Below are experts of layer 5 (counted from 0) of a mixture-of-experts language model. Rows are named router (the router's row for the expert), gate (a neuron's input weights, with its number), up (a neuron's input weights, with its number) and show model dimensions 0-223. Each number is 500 + 50 x the weight over its row's rms, rounded and kept within 0 to 999. Numbers have three digits each.
Before each expert's rows: a language model's description of what the expert responds to. This comes from a sample of Wikipedia text that the model never trained on.

# expert 56
Description: Line breaks, mostly table row ends after a closing pipe, plus list-item line ends and table separator rows after headings.
router:550563455519463477574390491498545494503477533394556449457526542605524531531435446451474481480549553476555532519491552555479477567522445565455519533493466551387510459531503516523487548531545529531604425486553421473401562525466457491499429432548505417466518553463455491503500450533439496487511562480567583423403447396560581452406445550543458487502521571476482480416499482387554557506432569438599572448480460505481472475507409490532532532425524513516545522525405537488480472473487459581497449538546519421537513413573556515533538468468561531395435453497506551503597459607442493630507488457577462389544516525464520431533491511514512519511487459526584441514484434459512539503463
gate1:487466454501460553494450481641502552450521531444529491396447581503484443518452449566517512604518512433554432507442488447571470517518477498575524429559456449432500455563527432448453530554549441640538392551445496478548504494440424582470432458489465450493431503455499489550540463533506422486512517537615498485375516427526536559463564483542494503574564504491519515530583487493513525550464484481541505457424552524494594491438488455499514459512479504484558488507449490465501493516444440617532538555501540517528487434499493613509482536487515541468507553541491544532657517509516564455542579443523483466485536608398551446498594497545476447527547526388525436465522495363466500423438
up1:528532465446512525524472367538477550531450524460606446420392531461521445415513448542487515564506480525509411547465467439539426460486443554641468459524463386429521458566519479512452484447540472569513422569493522530447498514409502531454513441482446474532477534477505486528497424557493461511438522553521449464428480479492485473533473548542529376556530437463466510542491569503474502445468442450573478522456503540405598509425485509449512428569483520527512541526529603409490541473526408559464541527515539520548561509627528599468471533533451514487519479569451529523584487582460513403529488500457493441509614543420529474503666440503485480482514497446611489547495513426507526434464

# expert 16
Description: Pipe characters between table cells, mostly after dates, numbers or percentages, plus semicolons and dashes in lists, e.g. "(#78002197) |".
router:511533471612387454498529464449504530573458521504480457502517548528545554487555520485476483511521587580537551534479493532472445555452444563440546544450570467484545462531447450538483483590565483535471384474466434513467531525465466465501467522440567492530553471597524527549462577530507583599479369462475501559451490543453433455514491493518453388536502413512474466466415490447495488475434384590473501490551608481574466473564424544490479544532430570580551543423557513481483559482449512559559454525591501455429496466524513541533510451466572521484492498571453475530448573442577366618498543496444518478504474493503438509391562456469543471575499495469420498438445527423556571491554
gate0:496506505513524438541497526492439539620496459513552521507586514505452550491537435398451585549498449502439475452492545517511498614506418486515555585527467496432339413530439455493608448564579529496450465489576471472383453485454523522495482413488582469453465425560505513512505507516489476533581500484543500552512526511406394531551571440386409474461580451513500456485546474520468588514488449472496432444482546511491578470607473415430471527512534608524470522424499542426529491523448416578451484456527495487475640526402459552512490555529548508435447486557461529418531503502475538559462478501431454530457575524478578466487494523479523514496472585492502497458529472388544467468516
up0:476472524488568539444572493480548514468497547517493506506515457494607480474467623435487451493571532534463563528442530421550554417529507523539484450497578526543479608448400428559447431483431539504486510563375460513559529516485524462551471564493494475481494447525654375471532478510507513458477544522509577455539443485605574513499472551566507460483440512522441514440523516419471433547449536469555556529588546469512470503434567524511487458566504484484461433427453471607513467503465513480564469592498458614546498559598529520426431430423427436514611443565474478571479428429500571468442512564468445496558494512437407477534464519420474471511505447454550571493520555504557501465538

# expert 26
Description: Field labels and headings starting list lines or table cells, such as Binomial name, Genus, Born, Website, Club, Player, List.
router:530387468387540480501504576483413453535471549563512476472507518547531486491447526465473454493504456520505396548502512571453474545492437430502485530520484425594547532471449441525523522546527553520568376502542547487457511540545525606538464510427541524510507545528558531468533439511531594457472377505527485485430474441549497513451533439516458552519477579437510547416593475527574567559552511523450567503522477515499469514447562519495483500438566429477490498486522556508468402510528478476505469498499540530552477470486468567555496456526391485461482554538498484488599491529488487385571544445429423440464585510515495547479661414499566500503561420462416541519517559534550311389508
gate1:483554407604566563505397493432496568485522535499423583464550464466549510422514534501528569497422565566448436511530411497527362507511523619522446525534525431438541529426519472547542440501579503464522551480494484519515476562630510463566419588511473603512518485490485505549438534510506485501454464514445389487485569487475520538543573464432503431469420371537487456479512490561514495561539497611486543566527428553409445566562540380520416473467503543479466481469533486531499455473485459481444473477490465498536495485540487428448410451467488579471591480568518516510529465485530490506455492482504434569452540463558511451558511492531594455446435451483469542470443531568616431515431
up1:493535516604590547560544422395487530571613535549450477438590406503534554518525595552567523542469503521460513563548405492588511458491504591574463462531527492485548483456547470454486411508491486470584510449527462414565493534484578425486554555517467504545466510499491514542451539546474527478526501468525444439476496606485485508496494477488407434440396463590446512469561535541530465487575452552450503429538458587440507466603470481435408419487450518455470462515473514461474444537460467540510531512507546530433393467509568499496497398609507565525462484524493557474533523386537514549448520605488510526559490492596377446528532492546540516468487556438490510441457567488566423564451

# expert 10
Description: Pronouns I, You, We, My starting clauses in song titles, book titles and quoted speech, e.g. "Everything I've Known".
router:550582518610438529469568512473421516485545546453406524450486434562478472439606520494483507556485411550478523489457508423531512496462567437421504516486485583509480448441460532460503490639586478506441489500504540578510462539438486508460547464448500386445484489540512476539473470470486457590538507458483483567422479504458491526475461389536523419506506595488504438549507448454560409429471596460504530473484471491456519549569471475505504558455433474525478503464384483539496455543461553413522440550567433460610529473405508503465600472380583487410428546475463479550464581523520460493497449593543611518574598501489556524489457485477400534572516469472475497539410534497522454479496
gate1:473481559558494521500543445537399543465477551416466489525572536573446485524526549447490584479562509488499568516466521401465434487494457423419509508427444562498496554519517590555436525498418562475534506477416511598466538357477564452470430466491601464464494420557503454410506577513413525505618463572539533519427524380598518576541433486469528538493537508429504475527540542443556501468375498463531482467576522579470539531423479500482521466482467531444573502583492496560522534390472497472511478550472432583456572514461531511456474458414489401581536536500495521511574540418412462514529547452593551565500501459524484523534503590471493530550528456464407546510507517507499541524460
up1:452512539581474512467534497513467538472498581394500495455546508548505509484500610362473543426506421493500534470482583445452455528492506406481524549409478554454481509537543577521423487513483577443561600532478505519489538395515467438483426494481541449434490409623492453466489538503468515486570521508522527488397566386603531543589534553460534504572521533444548474563499518461526561477428478454510479447549494511449452510461478434464518502528445460440569483561465480580564563446478474500552446441517435562453606560383510495449490454437539494508521560465528505591553564342480474502477449470578508557553476433537538479536482558460523476558520529466472510540480587512445554536388

# expert 17
Description: Forms of be (was, is, were, are, been) and as, when, became after a subject, as in there are, is as follows, was born.
router:556490511410508509451550397507426461534429448557448469465525538557541467498500490569540473434504468539561520515539428422542508531552496551461450512559569602457526480427491569549478566499492450406498477505561496470613515389467541480567566593466483485488468441515541562462474556533487554506485585468434522493527386515517525476541524574468469459528525451473443449436490532381416542466449462536526382461575482445512516432455419521468485574495526486555510460509406537540508594454519506440546487478546543492530418492593515512556422507454517431522465394502496472522427513478516508551419494424535482537390453448506478451456499481465576379461494449531512562585362456467426524456455
gate1:451427551481489538461521537584538522508590558499550532582476508498567545458513516558459419396521433511539402470421479420600450498462487518512618505527571502498492454525458447575404461473436516500450555558451467469417463504465506426523507479599477507568476531434463523470517575499460538446446497488480489514472499394522514584534533526564583439524458592514469453577573406485468468587453516497497558449622536467475430549479383510523497518518467517457511439466490508476532486487509550485418541533588601450507564451523548463516425499446546491493549512506496573583636559561479506501495527523508500431447431516463452503515373512403566504465421525520539585481446433468572436497503
up1:486447564465483517491500568521419494450476458518481479630477435483486563536463441612439470381456576586523476442476432503597423471505514485584565427542548523432487501432501481549438413400411515536446520524419438480448502559496450463504541472541497520529447515459550532425548570557489477477434509458444455525490510508428541473518525474542463543503402507441495470467594451500531540612507527466493529488526431548448484529516440550485497488573384499577471491512476479471513470472547485443455508439563494489482595436523514494475383490474486565459444507560457498505540559584525502538491472595519576477516468498395578455460433572416543607503513465542479598391449611492542463547544

# expert 43
Description: Pipe characters and similar separators between cells in tables of sports statistics, squads, results and careers.
router:487419446438510477572507432458531464484476537414489474461537453548481458508534580573430467561510453515533529481562500545524528548463495514490536533432464491575555559520496496480435515531512535528420464468558527556464607507445472495438514496418515462478482585433434509495434545505499486600463485509595433522550618487436421511483491506528422544509617460521502592567485490553424501516544404486439555478502446472424460464539458580544624417513533425502499492460575571520486423485466504523628511545453551511489421452508541532517580459526579457474447488573472502442559345521529503498419490566575526520435462493471458518494631477498451588550395474530489556546517579507505570550488
gate0:441566528501494563534584496504529434484488573541509481607561485590543555452512471541512500565490522435484511456571519452525566607472539456378406443654569558550512514507557489466433490441429583448546503446435511457548515505501497513505569506516473451452498528483483481563478534494481464491431557495509440544455539465546424479511550515446410537530508525521523503547469558473474513502426477457522483471460646551461449490545607493567483490557504459543468342529520493608529510507595524417495483528470436412535598438461524498483460425524488602591480481473492527494486436495547518446541486468623495485548489551571461499487396572437524507488478464525542536500451605585554461444555
up0:466537488482463586470511521443485515544567508483510437506596442549530531536537497504548583501553463448557512505601556463557509491435539478418394493584538560534517411519574467557429450471420529532500522540439444462600546540447480416450676496512470412504458499441471407517441589439464548446464552474523427515550461493556481471570542476425407564568451489531570461405503483452498510500419508473497475522493549574445440525510517480521529495519475496551476432434488479554507502487505546457500536543495408531513512438470528553549443519498460555596509459526538423425535387489471514472561555452562543502577569498602468591525478578472452565507480410437567569518549534601498533509550

# expert 8
Description: Colons ending field labels in infobox-style lists, such as "Professional debut- KBO:" and "Postal code:", plus table pipes, slashes and clause commas.
router:535473474452564488527564402448578451523474499487488453468460477532543487491604532557533530519556516562549505555522557418450465519428496467453520541547478552539441538559497396542569500452572517486426641423553435439517469505473451447446523470459460434502543527425549524590523570526523530471449397475566488394406483549540587492433450524391522479487440480452486502496571637543494462401472497464499531442538524489473523491534588557530571509456525484535507477450495556471435441492487492386577538561524495435523470535386519495462586484566568509423548484528439442470501483422413509531591468524590567389464471415517478475527523433457505521500521468495459534543566546466496432485538
gate1:579499418457474395481381543516566549487483576499599451457460483509494474518515434518566580460467394471497483472521509473428463595455503560509451477486419436510475573469463453411506496544482498447476570427514539492497435555532551390484525513559430503511585460550548517470490507490548436501545450551541453476523442564559466550549540555476428586526456515471473463500504518551542460427449542462561455486470447563549533564471530537531497485432464570518553463537465619444570529374424435483511475535395457522505576453467437492563502487522480570471465487464470505501526573476423534491523445417390433435476535426508486411533579477483508446391438534535603477544534526619483479486441
up1:482490528555526581502440505477550425529498475500480490497611566460481436431468536462451506513455598483580479479456485621464481497564516513433558503540357370473437585506462567596499486426476525542497558515441541537460435554470366614495510539504497433517487562489451485531481424471452556526504463538496551430513486506482462532533444467552523485447472525505576509486569497472500546487520510453498402494492479481475508485496479467465502438471499515549495390412390505461497491486582547566494473546473557409553492448532492618443478561480566342453441506454545556513561438523504512567425463476532509591559510517532417527424513418489501469464486554525399585413484512503574462508419

# expert 57
Description: Periods ending sentences before the next sentence, and decimal points inside coordinates and numbers, e.g. 49.2900°S, −11.7.
router:519568461484424489424568388430453476443484500468568490505512554476524563509382550513432479383554523516522544467474475569421552489571459601490538508551435510571482489472493447549430517421540514521515544475536601570603434483465530462513574494603452523502517478572536505567495551508544425524515501497375540487442445460405521512517480535539537456470384419473465570430512550486555549431496431413489455476552446507463539441459439524597484556552436488538548546446524494605529492518508451566596453525569569475464501484527533482467487431573534538466482510426496467597456523580527481451556529554429501536392516492539519469555515441506395528548493500485456437573539511558496544571479
gate2:477518446491563532424515482536519347479420419440546489480479460527534430420559481482513567573418562488540499428432493456519530515497544490444446555458534393489530502453584462536553490484531533435462643491441546533547546534467475474484508577459477506487539395521518511439481479452551453518463531476483360504553457557567380506524503584450518439494534483458564532521536516520441456570525496433541503446480464575570481509538466547573555438435524478542463531518550573513407565513513560547390475526509544518578546506523529567457601549488423662503513473526510421412554495451469518476525462477548535434557548436460500410506460493410447528468507526498533491457511524551446589540458
up2:410549641557501521503460515561384581534480585553447465458443472531567506488445503487492437468600472482494419473479442486464508519556512508530532430559559505440403554546529551524404574488494553518496440462504398402463507480447572502484430503509491477454436477462491511535536528512432541476522434455601580400470462535533502501450434514566530510561522553535449363566488543435512477410431441551506530482500528523401488407450520367414494522509492527431526524421463519474516467501509449428463494501504457506508426520524479533452490508466567431582526555488453525526484599473529530500489575477485496504537528536410507433524558483605491350521579439533513545461472403513497507461527

# expert 5
Description: Prepositions of and in (also from, by, de, von) right after a noun, as in language of Nigeria, degree in 1979, remix of.
router:491509465498529425567540431465411479510440456559498487456498541441488460515505518502555479505517488509537545538535509507413480468410410425472520502456550495503479384460600473505538487435528518525422567479538420597485471515507504481527565578502447495470523451505572551523466535526515494599506497511575568497377500458551346519572464544544438540524457453456460523558449607441471540440514466548491561449375432455440494490537483558370463507524553548500533563518468584547484525442504467582464519579473450496472543508449541540588444426482477492575545494482420465438479546500556481527478557589601580552414512502473463446537486454436480395457583517559518532559409545463525576558521
gate0:540511549518444505495442570514477489509591445603470461589443472383592463558443409481560454594463547555548487504530541518472518504612533510535523509396524516460549435529536525504513510521499586424456531599584521533570500555589518532512518539560402472512418474517517523511498478448567456539497532527515460498531494478496528464436438420560448478473463514534504507482527498433577548527504573517491509509470491461465421476444503560539601564454524472512440507475512470404628527443532570601499454509413490438583449482427429482470523417468475510478539545555453500451390546439428404490556466539507529474477493510526571499643514561520448495531522402526541507605441499506439520465399
up0:550474535507437523470409500484417527476551403451598552461481495514596455457451451441547515398460458584479600518473507465481569524546497432433446451473549475534532546465536452439485540485486446543533425510502498575532596489509603450593587467549566445550547412573442488533530473499479558468546494509551527561510503514497444421487494471539517486442546445535495417480387487504487502423519474491449582489425554468549384520527530637445514486469495621544453576437435458501553527369409520521459489496459449443598420541520515571426516492508474575559442491463510540495478508537466488560464463540445420455516518457487539545509563491551480507500459387451472514535504550558412478529469

# expert 36
Description: The conjunction and, relative words such as which, who, that, where, and the = opening name-title headings in biographies.
router:519558477520475514544473503473358427537490441545477499433524501487511498512465538486504430590563442493481579564522501528440494517595498476477478514455547540481582520572521442539513519463483578438548518489550456596500565560466542459406510563438492485490488435431454509560463578544536386532479551460499397484505469455538423434485439439381413431462408549484434441553443420563589555494517488597570445470548572515545430528525481568401581515534471446569476506573514539577473486505583453489548610483493554512526420529577491554547502536459465408569529514465500458464531482521458478405547529544451559624438498473504490521498543448476536426584489448579512480529466532519463520510548
gate0:535537436426542522580519481566527497518456589480514570488497419498569537564456485503526457452528534505576529583401469531480492502490508493458457432492484482515530502519512453527448483499502527355536457528482551472488500544540504489497550499442399427563486439458495510461462563444390483553658545475408585491439531469513478497443515415438563498485470445502489462518421544586542381468454513473520510487529375514431551592562534655475485496534485439512458421476499528418554492424535529517492519483484590493516554549407453450469463512579499453389475485441504512501554568578481491462578457533434520535527487402548555505467636480463581446459495523460513483465535502484388511468486
up0:538518471427491504441434479482536478515535472474370358551515488495418513421576440540477557568465530472502622403510528417411472464492497527467443471482455501478453497531403502456464461480461521587484451460565443460479468434500631489503402476520504445470548524493421551552440561543507512543477553527461447566613570548504499491476488608524493470544446511518499581429565486485478555513435500534501529467449553533471482452383436351544556450507479518505609488484458562479503446482483460508516515527553446527494521456487581506511527457594493473489450555469515480429419443437558540543525461463478572436525353511489493478480509496499461497592406489499464438451510574595516492424539

# expert 53
Description: Particles, directions and quantity words after verbs or articles, such as moved out, leads west, one of, due to, part of.
router:576518471523480499475466472512526556507473501522550500515464434378495418463535515465529475387519546586398536574549504542538451451529453561468506467483515440472485580398447525510396513636490493482480499512519547550589454412590393465582399504545451578483492499451555501471531523578492478479560540455417470421462547551467470405602465563489455471564512447479449448494432455517476459513449532541473533509495470537420519438427623522496458546544439402434445485492481447473469587476536486488417443548464477430521469450502481499533439506594426568376506464462596471452468535437513564530539482417468481522498504446509563437557438484481590470516532493500429531538560511488556515473471
gate0:458446456505612488529512621488493534487489456432358466549483535449488450469531471595503419446552540451479554474572470608432520482507540474636539506562491445439477486478547512556490453530495498468441531439546604571436462481454484510490525507481480483495572539500498482552545474506406378520500546490496550630448512484447484495533476583428502530547529469416499539424553411524539568517507557427527543554577458518540530506490571435489470493504473409480459435474553489439508472485494534556553488533518463442474482523483484401604420530593514580502573461482494521482585523503545523548423506454373481555494419558577477502429424458523560445480513547533548499442476556442540469596574
up0:475476441488533500530447473468530509544478506594511508495512582435421515422527529470545463396528480518486479435566527528480499449455533511511468540506522461495460537435541469499581611501436533427433533552507622523339418532452430522434563499452415453444564393485454401502477524537488456543555587495593520545477497480458403465612410535509464454390516403475471459494488541473549499560494514547550501617552547480486551583483490496443440507489490417555477496489526564506500501467566555489498529519445543492541470536493517514509429460501511698424573454428497547487492559497438473547509487439501426524486393472517461572434489430433559480533498511506549521469518499530586471544524

# expert 20
Description: Short second word pieces inside names and words after a first piece like Mar, Cal, Com, such as ad, ed, ab; also coordinate ″W.
router:498450498474355485453341564478619482492505523522550501498522374567489466512510554598529504533511415499505450464561619500483494505502504481521511477438500538504567545527475474499522519511403484488500445514518573423543552514557564507482427502601526550500485477543436508478477538538561444430562457474593534416527486633454476483326513519487545571466586475501489532516523497606445390494562497460437465472443455505533465551539516478525492459513492472451502444487508537591508464506517513544498428533486507474439441549412505508432461562415517592522610453454537490480495527497541567503458526509495507552470458556496560474601423543519416549486518481534465523486648483548456517413498
gate0:623400478503504491521492463445585493429533468500492495580483479578534451505487489452435526632428460491429490486425428552475486489553484473571424498380483558418445487478555499564406414493497454513451519595566616563445454564574511504482377527424558546533547471459370559497521492482410451490490536482468503510449422547507544541471456504531448563489495586654521615475586525456505513406564469446421460479558440515506514551523502476482517468528446463472481519592494538507533522514527531501534468498485490500419490500534469577514498564477446518548497514488487448464538503413489393404492563513523443475472482599568543569486481527509479583523489486485562514446530545532519590479516
up0:399561518515511505516480558512397468517522546494521549448479501440484614467535478508555492395548569483527535526592620384505480520498503591418519504668540393551527540540463532489548561507496553470609415443433418473581529485475497514448584504542418483538465449546572414479479488541549494504476470539515465395491591504500492491473568499498510468526494524384516383526451502465537547573434536524511526491469566565503526478449558517506558431517545504565549513457449481472461521461503504524454536524512550474564543562450520419482489444566534482471503487561498555521486435496509558622504410444515545519538524397435454434507544458516458477502530521528476504615358484489472430543492

# expert 4
Description: Opening parentheses, quotation marks and brackets after a name or value, e.g. before birth years, scientific names, or converted table numbers.
router:562454444484603472502531424529584469430436446544527500487476532555414503497591507515434538536478499369473530482504553461582547485547496441470545470454481473369478437515536504527449523498576562534443466449503467534589530475484614506517492564522527533491457490423437535541461525551457464429454602462499496579464471459533499510396494411566487537496546577577438527489457463547487466522553577553490592519581572539552482424478561535546481554461518527560572576607476475403479484448459469582539408502511529465485504513419537476574581429573519414498504485467487492599449556488485408549566532433545506509478519509519427499513524461517515470389536460366500533503514456478566522424511
gate0:434467537525564524473563524476536527458532513373447354604537476429496511510578543499514510452590526488513474582546562461454565484561496502473469394552468535599448450539416491426439505538550538492488536474436568483513529507440453609556465481484533555509579465490585537525543464528534549450580528536514481532440547452489508490480493564526552418487480479418540548447576488450479597531424487452441472526485416506470604583464486587488620518558612566547402531435492575432462506480566554534536451458550457538480539420569487529452481547483511402463480478540500515545479481486429514537456603497433453466404507461470455550521450483525536494496518466613533534514481490543573530539456
up0:442459434583513512548567574455506473443509510436499445512499407487546483543595523511487502504506555461507419590522555446464491514515481482471505492502342581606554409578435442370433426567511521452529505478463617480504528423476517572535426508408462510528556514474545507575478416467561572500550511526543473539459588455465485464503516580457551482618485437391489467435535422509518542450486483570437508528497447469492535565511425554511579488510565536556450535472494573575477512489561578553499553452499495540540563455502504544452476494441412470437472421473509534485447535478453450536464601512508587469460469395455505505494422485545532604541493514559524530453452550564568467484496

# expert 39
Description: Colons, dashes, pipes and coordinate separators opening infobox fields or table cells, e.g. "- Coordinates:", "| Date |", "Township:".
router:476464462454600556478508424404558474575457503564449476455461471447519552481563517544533470449555593521544433575524465577473502507445497430495492470519440435435482567598449412530583485509543532508440578448564460344487525524453474521508374508525524536560556475498633536539555585550499597430447465519604583508457472585498577511449487469495507525525459546434470515476505566526507544436512447430440470477463515533501485518545499545437464475529582493589543526484453563497475413458546496522574467521507542523433502553520437482570557466586544504447556469502459458502558431410495465495387512441483528487445427520470474507428607401463483473550508442515444523516569470495509513418518
gate0:488440461486470521476508568500520491523508470598498427485403478482421512468425515519509616423518522494555475507557441572475612463579524605501464506569553399584382502509454526481516523533499542503517562485501488508497558584442469510527467553534485528548497574587548540438421523543551551431532490529433518471502596567484620485560499434402457434439498536485494544478556506459496541481514476484413543528433551595546482448495476536400441454445556525545508433430496485538427492394465465536535559542458481506407546518504522532538495430475551489485498600494546572519479536542521443532450432564602470544513499579385512439451546562555538558542517509548504578514592542483496520485621
up0:461477486476487470518567551518526464494458453528549484450464541497472540505426529517508603385520459493525451498517407609470554431510573563473457509604512423563492564503410507530542593525547540444482471503470455477468544591519508503513417577559460508563490500554528499479440557496518534442518455497462557533486568504537552464558520404508540465427524524516509509479504512509521558415483444483455557484416549528553461447473453531431415494345534517561552453452571519507419499383456509562540565568494527546410532498492512598559536402569519497497539545437477624557486520585487494564454473546494513583500450542418526400439476578539572544578494494567495585486538560530532434473605

# expert 47
Description: Sentence-final periods with blank lines, double line breaks and == heading markers that end paragraphs or sections before new headings.
router:523511472519456597573589454433501441534526471448552453513555500494547460538506442425460481498551440606471538529518456591477463462518457414469556551540459567424478475389448460516457469454492553560541438502508444443462449526442524459438440454425436587457511600471493544494467563497456452383520587509518507440481506498507538447436491562474433450435504600473468437457488504539584506460436507535563623481541496493493518468496485534530445414554545534545500550476426569563475492463515451408421443537454536512605437442571552521517603451519483439552435438546538512512566534507548393604600484565522416532567498462530530551537504508495527442497525501411527431537564554510522468501445
gate2:535510597532580526639417486478544481543488430339516486541533455517579484558510350509531437528452556491525507440532452471479475545476558488427428537465629563523424462535483513447561461463572489465554523442503498510494493527475616420505490538467445506582463546553468509526476340478467477425461399481573488448511518489442525502540514484512589524539538478508468517549495526523386522513456455507598523431463526533495505498518571506469538546555432536511437426505596447566546554390458541494357491439560549484585488508561485472471558490433582434530419482531517492485483502516425450492521572446466511487532503478523533476550541475568465472502504457555479480458489547584478546497552
up2:555561533548464483479518591461496506511517507492507539476487545507424447532544493480545494433547495563552520522379316464478460460433619495482499535461512511485403418575428386514515502511492466520589471531446507494501392481448459507479470507522499532514479496504459547425549532520493541465604524446496604553477491492524485484612490497543506459473488552586536489453425453531477590551427505535535404520459557464634458467438505544500472530436497553498523470462439540474516599482388578498471403469433424386448491561534478438562514506470512458397513467509493414577552596454590482489539532491423476479439431512495514572525492491555541502549604430458494508509459477491536508509581

# expert 9
Description: Subject or object pronouns and relative words starting a clause, usually before a verb, e.g. it, he, which, there, who, them.
router:509477464534526477563542513588422521405530571394485475461528523472500411507446549466394477507522482526448473491497431419539444505571480570547549541556620586580476447423471484505524479461500535480430499552528489524602553567541545476430486564433460555464514502450537486477462489516521461538509382454392529495517468430496491464589427536541455448528522541489543507492482451584485534447500442554488483512562444535486554490478502508474650485553430551545524564425442527437507519490521485471420487488421492497547486501464544527533402563544424442509517565523555555479577511528545503430501544467401488504399429482556454512542542401490464395506515450491521600631492542524500431613455
gate1:527573581530465497451515590448543513401558465473454530531481530460486439585598469456491533380485485468421534490536544506420494580477445479655612550522445572502446529516509512451496558515424526423489471472423398510524447498622536516488503530450435346510552478493500526501482505612408511552446471482480490532513455477561466536537501485433423460552493480510580508408493471517419450537504570518473528568488553402450485368489479508488479512527458500504535457528534507458524526546525499509531596527593487432427524434533424490459562493553504534539522489528521511588500505551463493554505611512454447573423429503483439474544493467559500498586502574547524466421467459438479479567424
up1:453502507456463474475516455461529517447576571429483490583518554525534450507470576556544532507586438447530528546566499533400607502409453447696590465504597553482560549528459517511474419477455490533508445464438480481541487564543586501557488558516549512571546495476439491443471433498428486457471421497505471412537403490474505515418524524500445477424502522547453465483544502524409538546593444436502497471459435570528448490455385602508441590453520457468547402481575573477477606524476518497527612512507522467523436464557546472449491556519470473478503594489505500559635437554541492523517538548500529518443408531525469480548511514556533560535515524483526520453610551500495517485498

# expert 44
Description: Suffix pieces that end words, mostly adjective and adverb endings, such as -ly, -ful, -ical, -able, -ity, -ry, -ile.
router:425511541455548545454503505602530520567510496430462566438481533466497396533438515536443458495454390467515526512553459462579470510461522543490536491450577429461438510446475472507583509477509429573472496487491497503581529515471524482550427527566484486471475480526483505523528552513516486651530427514482515537480572452500425489561505482408517524500481499431492497574476475455455525513404601421423462460525560463475458495581445568577515500502467515561539441481569377425488530475493554591406594521454528627505400420463462473442508560551482562535508504537471467630544535569554578501531482440520400533568472493521541418521420536494605576403539542511517441438477531441511534458480
gate1:496564490489492472455500479596491465471504547549527535504474462476500483587529516465460478597555428610443509478537500583549633503533562399483435526507550588523563518429449479414511468510450552446459557476586505463508440552475476437484468595465525472558494557539498423437508409447528507567553608407501453520569579495503440551505471443450416476514537518493499406534533471462448477439537576484398588403530556446556540479546512470444479482541383498464505430457542516476453489578465456546454506526525395643471515440592555384443509462482564430492536536457419506526536556502473486476451489465481512511453457425448410578495529517487502465516466518412465497465480540478483466552549
up1:477609483500493455509500491421577451459494541596487488493433452471515496532525571516412513514579442559494503525505499533602595458568547430520363487475520551503421532483448530500504478528452431524553583511567572520441504509409440445574554657544458497572573510486479450449501433503437515511515496414449446475543479524482473481484485541433458444523456528439512433523529519535471525436553520521388476518455596478566541431472583451442419530561460502500489479441469504471465367526468490495427479510502391486426634460568566470441500493508529484534501488500525476478521497413502560475458432475485468436448477398484433540420480574476511482481541464356521606462492513442472493510533

# expert 23
Description: Word-internal pieces like ic, c, ac, oc, ec inside names and technical words, often in football tables, such as Tepic, cryogenic, lentic.
router:511479555425379488548509573517481455605482510426546490517504567527524531562530510470447448537489544462494554448426585552484492469603517516498536477443430488553561589482550551498501505470540509523515498475524482442479548478413508497485506472500535515489471443569523516465487544512547555641513611529566521588470461519510435470611447511490507540440518423558483544468466453471414422539490548535574482473531459465562445528421511444513542454466574494340529504548561509507504452484495494607524613547410536493472504516502482510433588618494438548558613610504453507486517530457556535479491530544553497535566458483461495484442447573513410497490438505530535484576590471419391387488490
gate1:461560518404439369511439422480424536537563451534415492555432465528550548603539606470500444465444529445483522491464521579439462404509600448464537555484447519554521457503462500439599543470540587551494447483449570621544406538544490458436509515571532488511453609576576578485492465524539448537496503496522453473469449457501551441469435465428513468533444560526506579451502602529492457516533438534543388497500473425596506556544555446447590551468520442511490409565502476444476472447419495529529508520485470508508451517513486525498471481502497562480441546498569536416475505409598492535515529497545590458482531558523502483548464421450502520521606514522527483553531511461468630500500
up1:521401444570552481480529406461525451502473438452463522614544550476506562454545476478559545477508527512485506591413362500515527543538519576553498589552527523523522531543464585450529512561495443542494441476533563459507566470544563516530500483423600505522547433569578446531495429553529485545398502388535536533513455543473475499528498425447478541488529447491501487440486440520449530461510585514406496443525552534460467503472455448483498525555450516533514480508443551557571518479572501525545512410496469445468482535478483598515463478530489498450386530551510516483503530379524483478484543559573592442467539545519382598545448540587456392492626445562572444435470586564406501481503

# expert 22
Description: Prepositions such as at, on, over, under, between, of, following a noun or verb in running prose, e.g. "flows over", "under age 18".
router:556486518571513492480572409598514477449494501529541457455538402434529453548568489501523505391477529529500488543526481479550449516459450666530538521469528541511515380383510480535419478509515550548579586492518481535514555515509519484443569553458415569526514525402571538539473533536552601435501395484524537465509578421518491480587462519490532504476438525497473524549472468445472557474505430552463456540505573586535541452565578505537488531534531485519535531506463522506490534450507456610458545501464488488545555478564513487546385464453560582497489429505501473492440471409560544535391539475476566534561509445449478419548526473462549420390519572496517669555520546471547519559479
gate1:536461473486533477469514466490563514533385421424527490523553420424502443396465542447489544472400542564493495414499498554492567567516468487490484445469490479475542491528400525541529508618495551493527469516587458445444550559494446548496497413538441460505452499498494379476470487570542545546499489516542438345570522489502559479455588548587434532496448507497518517467563406463545450490503423500465558525455468453531397543521556485542495468435456488488545501380582544403440481532496364482508452499419435495435559473525486404467513454482554575474454518458507512495496517447387555513460451531403546533558529514524484466533524460428464571519551544429568548511514484557455510390575
up1:460565510457449427489419517498518458558501587505623471435510544530503566541608507572541529516398455510515528567467492512553439458442534499458496470450561489558510574477517403399519494484492548542446472564442436492501426501541547469468464438501504478553597522443470464526462501498507492508452471474501522475467416467460503552622521472448430510493459387507482465486533553494366512540542548555544510468567481568448401522680573498584528562558536571499515484579516461559533432495457477549449528526432466494506427587500454501503534534496561541534564463518454479485586445460485546422539529426586480479455526477437569485460501529439492454402547564461499619521570582460449499543539

# expert 63
Description: Word endings like -or, -er, -ator inside words and names, plus role nouns such as president, captain, manager, trainer.
router:454562496372460448481489568408551523536622512499548483493499487447513454514554512502488504494528400479528582470537476501411470477436470468501518508479440468590530493507473496491517542593485490478424438497528529436436519473414602501443459519478574535493511354560407490399489500490548537527499620507499544455483438483434428426570488489498501632529499461451476549524532517559415477533506515499485472447533505493468492700453462478612505492512576508492501424572526457618501502521500504546386552515512492577513492527352468486491532571483529510489532541442541501544470547572541584494423465447492499440492488482509589471475395498470449535582418521509502502464462446484525452538518
gate0:497494557423485520545433546562509414499490544492540491612470456494440471550498521528523455532603481442579526540445559453564452524505516425501543504567464562475495471509542459432590558447548490477475556515520475503501534543471483533507412572576533468508400465567542420582490535428571488507589475547495494493468573554420473455568542394484545470449525486444504446578558397441527458498454562448543652520455511556481479562540541479488539488454486506588557411487456477576560538559431506623445532459456543518476471442438441531507545574476572423513570472426524462471548467567476482620448504498573540449475566475512468454563350499522480560532433504526455440467466496478479485481544
up0:520454461426515505474441548555524500627471483497509495487539430461464466531466484507542503524562492493404453479434604436503505560416515413498469476548479541538508572446490515489571513453551515462481515534424494554525460464390528478513529434501583528548599480478547551523608513548501462444573428575423450431552463507448525401490456418449435488446477421515479515495474501463430444508508571531381558402449605512383471529466547498510527426469558509561513505559492477544607413484532507481473619505464523533625457606521445514458514494528533523495385529466419454444529429488530491555484449490500565536475536540533481538475449453479407484557439462491383496567525486459442514435521